config.yaml
num_hidden_layers: 20
hidden_size: 320
n_experts: 48
experts_per_token: 8
d_expert: 64
d_shared_expert: 64
hidden_act: "swiglu"
moe_layers: [0, 1, 2, 3, 4, 5, 6, 7, 8, 9, 10, 11, 12, 13, 14, 15, 16, 17, 18, 19]
router_score: "softmax"
normalize_top_k: false
routed_scale: 2.45
balance_loss: 0.0035
balance_bias: false
init_std_router: 0.00628
lr_router: 0.000274
vocab_size: 8192
norm: "layernorm"
norm_eps: 1e-06
tie_word_embeddings: false
optimizer: "muon_variant"
learning_rate: 0.00517
beta1: 0.9
batch_tokens: [16384, 32768, 65536]
max_seq_len: 1024
train_tokens: 326400000
max_steps: 9977
dataset: "wikipedia_en"
Below are experts of layer 6 (counted from 0) of a mixture-of-experts language model. Rows are named router (the router's row for the expert) and show model dimensions 128-191. Each number is 200 + 30 x the weight over its row's rms, rounded and kept within 0 to 999.
After each expert's rows: "comes before" lists some tokens at least twice as common just after its tokens as in all text; "gets" lists some tokens that make up at least twice as much of what it gets as of all text. This comes from a sample of Wikipedia text that the model never trained on. Tokens count by the router's weight.

# expert 14
router,195,165,227,194,224,193,186,209,203,192,234,180,185,190,148,277,244,178,207,193,169,211,206,212,209,248,194,235,162,163,148,245,192,193,223,211,205,186,170,206,167,164,172,151,180,184,181,218,144,192,184,220,192,199,180,190,174,252,157,200,249,218,177,184
comes before: "0", "9", "1", "5", "8", "6"
gets: "0", "9", "1", "2", "5", "8"

# expert 7
router,201,208,244,173,126,225,248,186,240,220,128,184,209,214,197,194,199,240,200,207,166,197,208,154,198,198,245,245,186,196,189,222,234,228,211,182,199,161,178,245,216,196,197,245,195,231,117,224,155,188,224,216,154,196,232,215,154,222,193,208,197,186,160,207
comes before: " the", " a", " to", " his", " that", " an"
gets: " of", " in", " on", " for", "ing", " with"

# expert 24
router,157,251,245,211,195,166,121,186,171,228,205,228,205,247,200,231,172,194,224,218,216,215,199,230,172,183,181,205,151,202,232,235,225,212,252,244,189,188,245,198,215,162,187,151,164,176,251,233,243,202,198,219,236,152,181,185,170,192,163,212,202,185,188,217
comes before: "\n", "|", "-", "==", "===", "The"
gets: "\n", ".", "==", " =", "===", " =="

# expert 22
router,206,132,218,203,168,198,192,214,212,180,223,164,190,189,174,219,232,253,278,203,217,199,248,213,203,246,134,234,207,178,200,225,154,230,197,234,235,218,260,212,227,210,205,171,177,190,247,212,171,179,155,217,202,157,209,202,233,247,216,189,291,244,190,203
comes before: " ", ",", " July", " March"
gets: ",", "2", " March", " November", " January", " April"

# expert 34
router,204,199,232,220,169,177,190,232,179,189,198,193,228,207,188,217,208,196,186,241,167,209,215,244,167,229,235,190,170,144,177,194,178,180,206,233,163,201,196,230,178,214,193,123,195,149,201,201,188,254,195,200,159,210,182,220,222,190,196,216,164,194,125,155
comes before: "s", "t", " —", "%", "→", " /"
gets: "'", "’", "–", " Ha", " new", " \""

# expert 37
router,157,253,178,252,209,141,166,212,228,226,152,271,208,208,204,213,124,154,166,227,181,214,147,213,186,237,183,203,161,227,189,175,251,253,231,250,181,232,288,191,226,211,185,217,139,206,200,200,235,194,198,188,219,194,187,264,216,195,215,218,187,220,216,237
comes before: "\n", "==", "|", " The", " ==", " He"
gets: "\n", ".", "==", "s", " ==", "==="

# expert 30
router,196,237,198,176,229,191,254,208,182,179,253,240,197,175,174,171,187,193,224,147,172,189,144,221,236,222,174,186,220,213,195,199,169,240,215,225,139,176,239,190,202,205,198,186,148,185,251,200,229,280,216,212,214,137,246,181,186,187,188,182,251,196,198,218
comes before: "°", ".", "3", "5", "7", "6"
gets: "4", "3", ".", "8", "6", "7"

# expert 10
router,256,248,155,191,210,197,208,236,167,169,105,185,241,219,205,176,207,184,218,201,226,221,232,183,218,224,190,178,233,200,189,189,256,215,172,192,200,174,178,170,214,266,206,267,213,245,132,193,191,243,205,199,232,174,171,175,196,117,247,177,178,175,211,206
comes before: " be", " the", " a", " not", " been", " to"
gets: " to", " was", " is", " were", " be", " are"

# expert 27
router,170,207,223,198,199,256,174,173,184,258,202,197,188,247,202,201,172,243,179,141,213,185,221,202,222,176,204,187,228,215,222,227,206,168,194,223,229,215,192,266,223,198,164,238,205,178,164,211,167,216,180,230,215,222,174,197,161,261,210,241,195,187,160,188
comes before: " the", " ", " a", " his", " an", " its"
gets: " in", " of", " on", " for", " with", " to"

# expert 12
router,150,204,180,261,177,182,230,182,209,191,213,237,188,149,224,180,249,200,138,192,196,230,190,180,151,215,207,194,221,193,187,167,245,192,265,177,220,220,252,147,228,172,173,184,173,203,193,198,194,131,214,167,176,182,262,268,195,209,242,181,208,224,258,220
comes before: ",", " of", ".", " and", " in", " were"
gets: "s", "es", "ers", "ation", "ity", "ions"

# expert 0
router,226,195,201,158,203,165,158,192,204,206,209,237,178,211,174,214,207,199,226,192,176,216,189,235,172,225,151,197,145,222,225,214,205,183,198,189,221,203,147,177,177,162,183,170,258,198,235,185,224,160,220,195,224,188,247,254,195,177,171,170,189,198,164,179
comes before: " |", "–", ",", ":", ")", ";"
gets: "8", "4", "7", "6", "5", "3"

# expert 18
router,195,204,212,152,246,206,227,239,159,177,151,206,179,173,231,211,141,152,269,185,193,171,202,219,227,157,233,141,211,191,185,184,179,174,201,226,183,195,156,280,250,203,199,253,233,193,161,191,201,199,198,218,218,211,174,156,186,216,229,196,179,210,194,180
comes before: " and", " the", " a", " which", " but", " who"
gets: ",", " and", ";", "),", ")", " ("

# expert 36
router,237,191,213,218,189,163,126,171,214,230,262,248,204,200,218,202,133,163,228,219,174,226,148,209,165,190,199,219,158,235,208,164,216,255,236,225,169,224,239,185,211,161,200,208,206,180,176,221,181,227,210,227,214,117,240,238,183,194,229,183,216,200,192,225
comes before: ":", " |", "|", "):", " by", " code"
gets: ".", ":", "-", "|", " by", " code"

# expert 25
router,192,181,215,168,219,198,162,171,170,173,222,234,197,196,143,233,193,204,198,148,194,194,221,221,239,201,195,179,193,157,221,201,204,187,205,217,238,204,204,215,195,192,189,168,173,169,154,177,178,197,146,196,181,165,173,230,236,185,121,224,194,227,239,224
comes before: " of", "0", "6", "4", "7", "8"
gets: "0", "9", "2", "6", "4", "3"

# expert 6
router,206,181,211,233,218,222,69,212,228,210,214,203,196,209,165,205,204,187,252,230,215,252,176,225,263,209,166,224,228,225,203,176,159,244,186,183,199,216,220,215,177,224,211,206,194,197,152,215,208,226,146,193,266,199,149,148,185,179,219,191,206,191,185,186
comes before: "1", "2", "3", "0", "5", "4"
gets: "-", " ", "2", "1", "==", " ("

# expert 43
router,226,168,232,233,204,187,189,217,181,170,185,174,184,173,145,203,215,197,231,193,219,233,196,199,262,227,223,182,250,204,152,220,194,138,204,222,202,203,199,184,161,175,205,151,217,183,250,196,208,224,190,204,181,250,153,187,171,217,215,208,257,193,165,182
comes before: "1", "9", "2", "0", "8", "7"
gets: " (", " ", "9", "1", " \"", "8"

# expert 39
router,197,217,286,190,272,232,126,133,191,154,223,141,193,277,174,237,213,215,139,187,248,190,169,195,230,171,238,184,191,200,161,227,194,154,224,211,181,202,217,224,195,181,227,164,187,195,175,199,194,156,200,210,209,216,142,160,197,156,150,172,214,195,207,191
comes before: "0", "9", "1", "2", "=", "The"
gets: "\n", "1", "2", " ", "==", "="

# expert 11
router,217,201,215,254,250,174,162,179,235,184,213,125,184,163,178,157,200,169,242,189,225,236,209,153,203,228,232,249,134,171,158,233,229,192,227,238,221,248,215,213,170,213,186,216,202,172,221,225,266,186,184,218,206,211,192,211,173,247,199,195,220,215,237,151
comes before: "1", "2", "9", "0", "3", "8"
gets: " ", "1", "2", "9", " mid", " hydro"